From a checkpoint of a small mixture-of-experts model trained on Wikipedia: 1 pick a token, 8042 steps.
Below are experts of layer 8 (counted from 0) of a mixture-of-experts language model. Rows are named router (the router's row for the expert), gate (a neuron's input weights, with its number), up (a neuron's input weights, with its number), down (a neuron's output weights, with its number) and show model dimensions 0-95. Each number is 128 + 32 x the weight over its row's rms, rounded and kept within 0 to 255. Numbers have three digits each.
After each expert's rows: "comes before" lists some tokens at least twice as common just after its tokens as in all text; "gets" lists some tokens that make up at least twice as much of what it gets as of all text. This comes from a sample of Wikipedia text that the model never trained on. Tokens count by the router's weight.

# expert 9
router:081146133152094156076110142118075156128122148106101102155074138093072156122083145105099151130176091076134137113141124093114133091102121148050084098142151161173115110153094167132197085105158134115184113109184137113146086097139120155106155162111116166154153008174100066090163119124143106093
gate1:137075190198099096087179121144112174156147172131140109143137129158143138117117135140095135169170146150195159081145121098148120149060127138124133085147151172151131114076144106162139161113172127103152134114164131175189157057116173094185106195087102165156178123188169165100175072134169092073
up1:127102141139111121142133084167180109145164128175143182112138109160162121137094070123136163070114164151134152090075156153142100166122160126185121153131126110177192179088108150150142142117112103125098138149111108159071089106098145120120122108137151102117096187103155153099123139175137079116
down1:156165162140092156132081154161106136147115160109146110086111093149127150118066069077122197131104103139071090162183117144099158134144083131156116123145089116145191151086068078120146157118085061143159113110191153120147072146126129106137107093130124129176106071124132181127102081124073083176
gate2:103181138094153146185156093121120133182090094154136170080157139078119156120168067153090109103112133144090147133049192126133000121077129149148160098093125133129106167150104074099205167151170112120124130185122102179187107125094159162127095128117111144146108107089143105143168103140134093131
up2:160130087171164139165130113122150137098096150163098126112135137048112112129220098128102125148185130131104175126135124070131088122200121120114083093136156125149130141114148123203127121109142118119076149156137078122150083141115097107148122112096182118142067140143101055124078093132152203151
down2:105074106128156086104130123173134144135201120168080129134103123103141095143161128148085116120138123195105158133106108149184078129150127101060077121075117170087160133127132151147059205071148127138126091220108128136124091132129055115157140130106182134188171131137142104177105086166137160154
comes before: "|", "-", " ", "==", "===", "In"
gets: " and", " |\n", " |", "\n", ")\n", ";"

# expert 1
router:086141122129111144079131138105084192131110130120117113164056136096098130115085127088087113156129109086104131101117130060128129140081091144053087092121123160195121170175060185137199104111153070110152124128181128103109104088142133170100122154102126137134139025182100076101159146148161143085
gate1:166163175074121166113179162110111129179133156194194143146123143089146123104194108106130083166132100106100131123186144142168116110123110036094139136034126141122095119104158118149131124052136155104106137147128201113164185087070149141115117130158069102100108135140095090116162123114116148102
up1:128177107111136145161125149138093080143174150152148139079115121147140151128141152128141163174118097159139169166107140089127156129086149151163198162168168142149102134159161170096080118133166149155150142125082140093111126076159160127122123125088115133081143129173101156121126115094145153063
down1:141146177143160180145102136142102076115141109116167110077111109134147127101125131141104113143109161134140123068084146110120085134143129140097078091161082115109114216161097179141113101130170107104131106143185073168109168142120157171124115193114104138084089111151142082125139170117159120136
gate2:122108083121085135184126130145140112128142135148122167125125115189172179077138173120097115186200143135155127142129117141125137110135134091146092117068113129110126120132144144116078137113120155212093109124162134131112201082134089101132091155082107142097184103130161136138101137111040053111
up2:101080138139137133151116158188153092165113089131107124101133140157155132142134144142096133160080121107150148168120103123136103109090117150166155136137129133062129144164129111109135147192171125117093159158106144111097159182118127143128087168203036137087129072097111183104130138150125091196
down2:142112115179115103085086145119151143147081113162135114101133092188132153111144124128115150096153145076137130130174160108131150195119152139141166118131123129064149137104087136136137086162116149155060143161094127144078172098086139107131097073146161023163121089078109104090123108116083093091
comes before: " ", " The", " and", " which", " In", " He"
gets: ",", ".", "),", ";", ":", "\","

# expert 2
router:083159170145105163057131144071086170098144153117079123178076142079126158096113128115094117150183106100124139097147122080123126121122113145077105065124113175174124138150160179144149123113183110104160129131158158125141098094118144162095122175123083157130125058160082095101149105149141106133
gate1:127131144129121124127103151118111100176175117175146085148051111134082199166128167076141122141169068113121119125181155188152115080163119159109104144147134162168157147098140105181120137121080103156140191162163187068107179096167164156066123114095163145140124058062073155096142088139125090074
up1:151177104147129062150165122127109136052092118103107166174182185142125099116136122160170129098134148163089160176102098108088096171111173136123158162179139076196175142192112163092092159142151172144119140092099071149099127149112108098166090158120140135139121141083138134109094167089125183145
down1:124143150093102116170131138186204114098083100105152166166106136136157137081100108128130178117083100206141154155117155105058110115075150120154131128158122098119173081100096132098097138127078136125066161079122098159116111104106168142151132181182143148101208090037148117085143118174145171090
gate2:167148077052101140095125187107122153153149125161114165140176207116135136086087116211160167114126155224173117121106110121132129077108081181114101181175161136104142133150119103100139165198177135121118133145095139139190122134121123166124135118126202113116115124109100133107120187137183160154
up2:109117148095124148175124183180100113147091149140098122125097151103135150093182124097162158118181126163194037129133106137126095122125065137081184137120103160104113119117202163164123135171123134087175070153153138149114156117114141152160065172120185104082134117160102162211093114118183147124
down2:131091167144108136146107162070141149118164124098139150122155150115152092076126180106135139137092137120145138109123138108107059067076094139136115169146110105089156108133159072173117150121138148090093075193115190102147142153151135103135167162146056104157096060132126115123067166142129177151
comes before: " |", ".", "–", "0", "1", "%"
gets: " ", "1", "0", "2", "3", "4"

# expert 3
router:080146150114123119067130169105086156113161123123121121159092101112120141105093149103123138139223109102125096108120127082146115122119095178062143076128143161165176080117154165150139123127154160125164095112114181112140100103142117158111111146121120170148148034163130074119148113142179123078
gate0:189130105135100092102137126108100133116135150208135099119098147108133195115102136156130193108159117074059147107107170197116163134162119137088096165167152161157097161170113144123144066142097136082137158092179130105162120176170148164169104148147106079105125127140148088112105145142070124115
up0:136110087133135183074125151129063124177088142131164146153142179120145105154136063104193138188128138129129176131178123137125096153068124132113133130093097149102111083174186126110083158160158150070116150168131133098146078148124128138176149121158183085158143118143155083070126171105167147081
down0:171175076119088172114111182115110163144117184111139034160107143083093099142140123122136155166181130118169130154105154093146108088125141092192140121129094084108118139198135125111132181201143183098085161159133153094118119116134054171117150103083118082121134124147164099169132115142135129188
gate1:095112087136166103171144153090116127114108147191144149136101126114102116095088172159149069136160111152142152159126108134195129118133099182087079079102119080134157134104139100134108142080109144169051129108123046123114188126126137110100093140153151138109103096082124164172157170139184088061
up1:072140103100080140149141169144080111145129120107141059081160124107202109082115131072163081146149096188172112200086145177129152108090143147105102106101154112118075180158165112114167178114077148198093124092101134090119096173113135110125135139135118143144179131095142122123100133155232125100
down1:130131109169109171138090158131131093175165056215098132152112091096150095164106099095105125124144162123159137199153164082057110111135136107141157131134100143189169118084175169125038154174077123119110078095123141113136111162143144135139148123157154123117099097125089141169124164147126152137
comes before: "-", " the", " to", " a", " in", " his"
gets: "\n", "==", "===", "\n\n", " played", "ing"

# expert 12
router:063146124145116154104113162080105156098140136115116079141119115095119157124122144099126128128196120074147091136142092077129142120137139132062125084122145190148120094115153165154167087090169095115132127087167154127106113114102110177098124172110105160139125064143143072098149121130142091086
gate1:072139084065114149131191142122128132158138135211065149127143159071129142178131161153163128083166131119121131129166082172138181148169172138159135165115139125011120087178140083146152104107116096132107089168119086144126166105147123072134154122134123126101115103145147197124145120138111204140
up1:118066105100136133116095149178146149136118142155168124064118128024114167063137104105119173120117144085149156142108160168090092128142097127132151142109083066120150071148091120048103075137118111150108151099134159128121170139137178110121098151096107106106196150140088105157082124075072156113
down1:122095091110071080161119133178144077125175056124099102141069141103153174101197178109139175133154165147113143152141078150125101129128121093143086170125114110126164089181145156086124060178117106104081111151149131143086100101150089104141136099092097066104191139162108079179134044082145090136
gate2:131153118174081149056207089115141158146164147150128172156115159163132120195117153112178152125154166161119139151152173132073124067155115097092112131103105096169130206151116156131132117148121131151126170150126145116160096036073095163192107061110109057066189155128085113125075132106196117126
up2:091107130164100179096153134163161166108148129106124177146124164134100144169081198089184152128173135126180064157102106130115154062142079146058089116136156073159165119117133139174212113149136146157113165142130134077121073064103102185208094130117117133136126138123143108163120123054119097098
down2:138117143158142079138123124125154097086123050156094166116163157105136129158146131124117117150142145099115083131149094144120118084151081086112145111108180083121108113142124166116132121100105146118083105204103132138196087169134099058155162182107163129126124160113157157178202180133149170165
comes before: "0", "4", "5", "6", "8", "3"
gets: "201", "200", " ", "202", "199", "198"

# expert 11
router:090139152087104150089131173087074210109139143114107100143110093094101171121072157100081114156214099090130096083122108111144105106082084143057074090125128158212159117125105179150170152114164129115155098150144131120140101069126157179135122154118109182110118061190112079101143118080160094076
gate1:142191158141141171167144091115108151157131094109173167112128090142155124113104120079116156146148189048133189144123128114095087146082143141155165128123115147119120140145136196077115138163152166161149079127146141118156118094149045152093125059126043107236182095123119105167116153119155116135
up1:083110172142179140139082111090146082060145125098142106096126155087110115120116154150162157144250109090138099150139137152174107142106158165114145144142107081187183111134166096121140156148100104095171192130136096094078162140123122149099120131153127117093166132130123101128097088121106125116
down1:098120156178128056122135111114153132125091175148111151138101153128104127141153063103157106138150106106195118121111115069137061152106047104096132113105107069129148094098079140133100123148125144139087080179153157100157135131109128155084153084160168134069122127148102102120152147153160152098
gate2:087129094140147083131087097107078118103157136121142114129112167108206172139123121127166091142108136160144105152131141153174120168126064127089134154129127141125106134174163088128161110103133143185182112096059146216120131192118114136069220097145127115119156127116095140125109109128159132144
up2:067132097087112120062153148141135092126101101109144104127098181123151255112136072126131123133098172158117141116156086133143073176177138118180073138101132127095154100117114092108121139155105108161131107122071121168119183121094123121179100163137170132150108101147200150113102182170166129139
down2:100122099068085092127119161127139137053078122131119130089127138153139111134122130141163137193071142106161141139134116086158129081088126160124120109080121111155151121160100055082137121177096119134161109135086147132152153118110114095156119164155153148103093159141163116109133145190100099149
comes before: " the", " a", " his", " their", " an", " its"
gets: " in", " of", " to", " on", " for", " at"

# expert 6
router:066159164107131163035108135117091164140159136124139102144119193093141163115108147091086087154200112120120125087096099075146135132118081140038126086112167171133126130145170205143176084111156105093149115117175143082138125123129092179084114150130106163149173004143123037121167138137144091115
gate1:100136149148154126089080129124099136103061116111134134123125078076119112085151108119170108085221106123139153147131111090163108075081156148139051109113096110158200043091127119131104102113116156093135098158197075104125106070128157127130116161187163184149093049090139120116092144087185100074
up1:111157176094082140103127136137181159109132204159126126138112135063142172203135131180158095124140101138111121174133122108169127104141120162151080112136109106140096096118107167156127164106108089088062137144128145137133122143129097136149143131083152103124122203099160137143114159158174177139
down1:159133102129081124136120087156143128125133129106103120134116109173160163192083104126114102123109084105127109108152097138068051119176080098129079133080126148087187142069165167131094128118116093107142141182127072105111123062119108143147133132154152162138134164137106112151092117131087066147
gate2:118149117113122103164163151080128130083151170127130102092110090118170145090067107113110163097139108138142121119173143127147089085121105084161133108156126175173136119127136094136172148076131158219096128125121122175094156092117115152113154158097152122074206075131127156137130132124133108135
up2:152121125169094114132125093113122120118121111086171139133049151122122118132115129157132127151101127119116103122127130117087172119076119122130204128132133074142178154059152103126140144135180086115076113109143142100137132194171126131151134091138125143176093172134074163154179137075090139198
down2:152140107096133133108107143127117153146101143148142102149066161127168108179113119123128116195082151068158116163119113131132154093104138137051147086122130052150131154132154151055116101174104103143075134142139164111087177138130094152119128079131125070066155132075135133086193164148095097120
comes before: ",", ".", ".\n\n", ")\n", " as", "),"
gets: " also", "6", "5", " first", "7", "4"

# expert 8
router:128145167093122141144150127128079232134095158106100102138134091105099160137083107108110117103207115106095146097122097097133098175083113120108142087154137163177132090077162148125151081120101115154154102113158142125135129113108089132145145177133097158129131093127083120110159121144118130101
gate1:157164120127154171176161095141126156106179121120136038071090150107120088157134108107113154181125109104119110090125146122190087102087081156136125110056088096142093092186130113196090133092130147124154158073084121139112153147093172156169065055080141067159124104123188120144168165150110124160
up1:065168190138147146107161078159178136107166062155134100113082150129159170176129132157086145131069109089112132092102086170109178149215137162103151142115130118090133136103145151097113096146117134135165121120137127133150152131101117115142108096127092147063162150181141138121098101110125204108
down1:084170132104096193193106144144194107144135087091131100134108112144118116061139113143039141195130109121120094122115096117105079082112130121142109184100104124158107122063121119076164127113138167096119084140087186061097119078121089098152085115106131113109065103138079122147127143145142129153
gate2:141131123137125105122132155117089101132186146132130101167110126119129114047129136172076103072112160180113179139170164145087091146183071177129104120108118150143185147083112128081081143071122218167179135112176173048138123127156099132115163127143194181084116137131097112106159102119115111142
up2:122160168173159075130132143170124086160139117169189143144114095157169117102133122119150108194114140078110167077169093101125148151142143097145150173174097108145145140130148162174179110137102129087055188176110162085111138148088136134122136070031084076131119080118140123184114090132136116111
down2:122127123125146118154112120140161101116080164156138133133169081153128125175118146136144124184070105088127074123129108141111143095130091114167117119173131147162150181102140103068172112146103084181149109144113086123154143150148158102137115202122089118093133118162119100142106086108067173097
comes before: ":", "\n", " •", " JPL", " Country", " Coordinates"
gets: "-", "|", " ·", ":", " •", "°"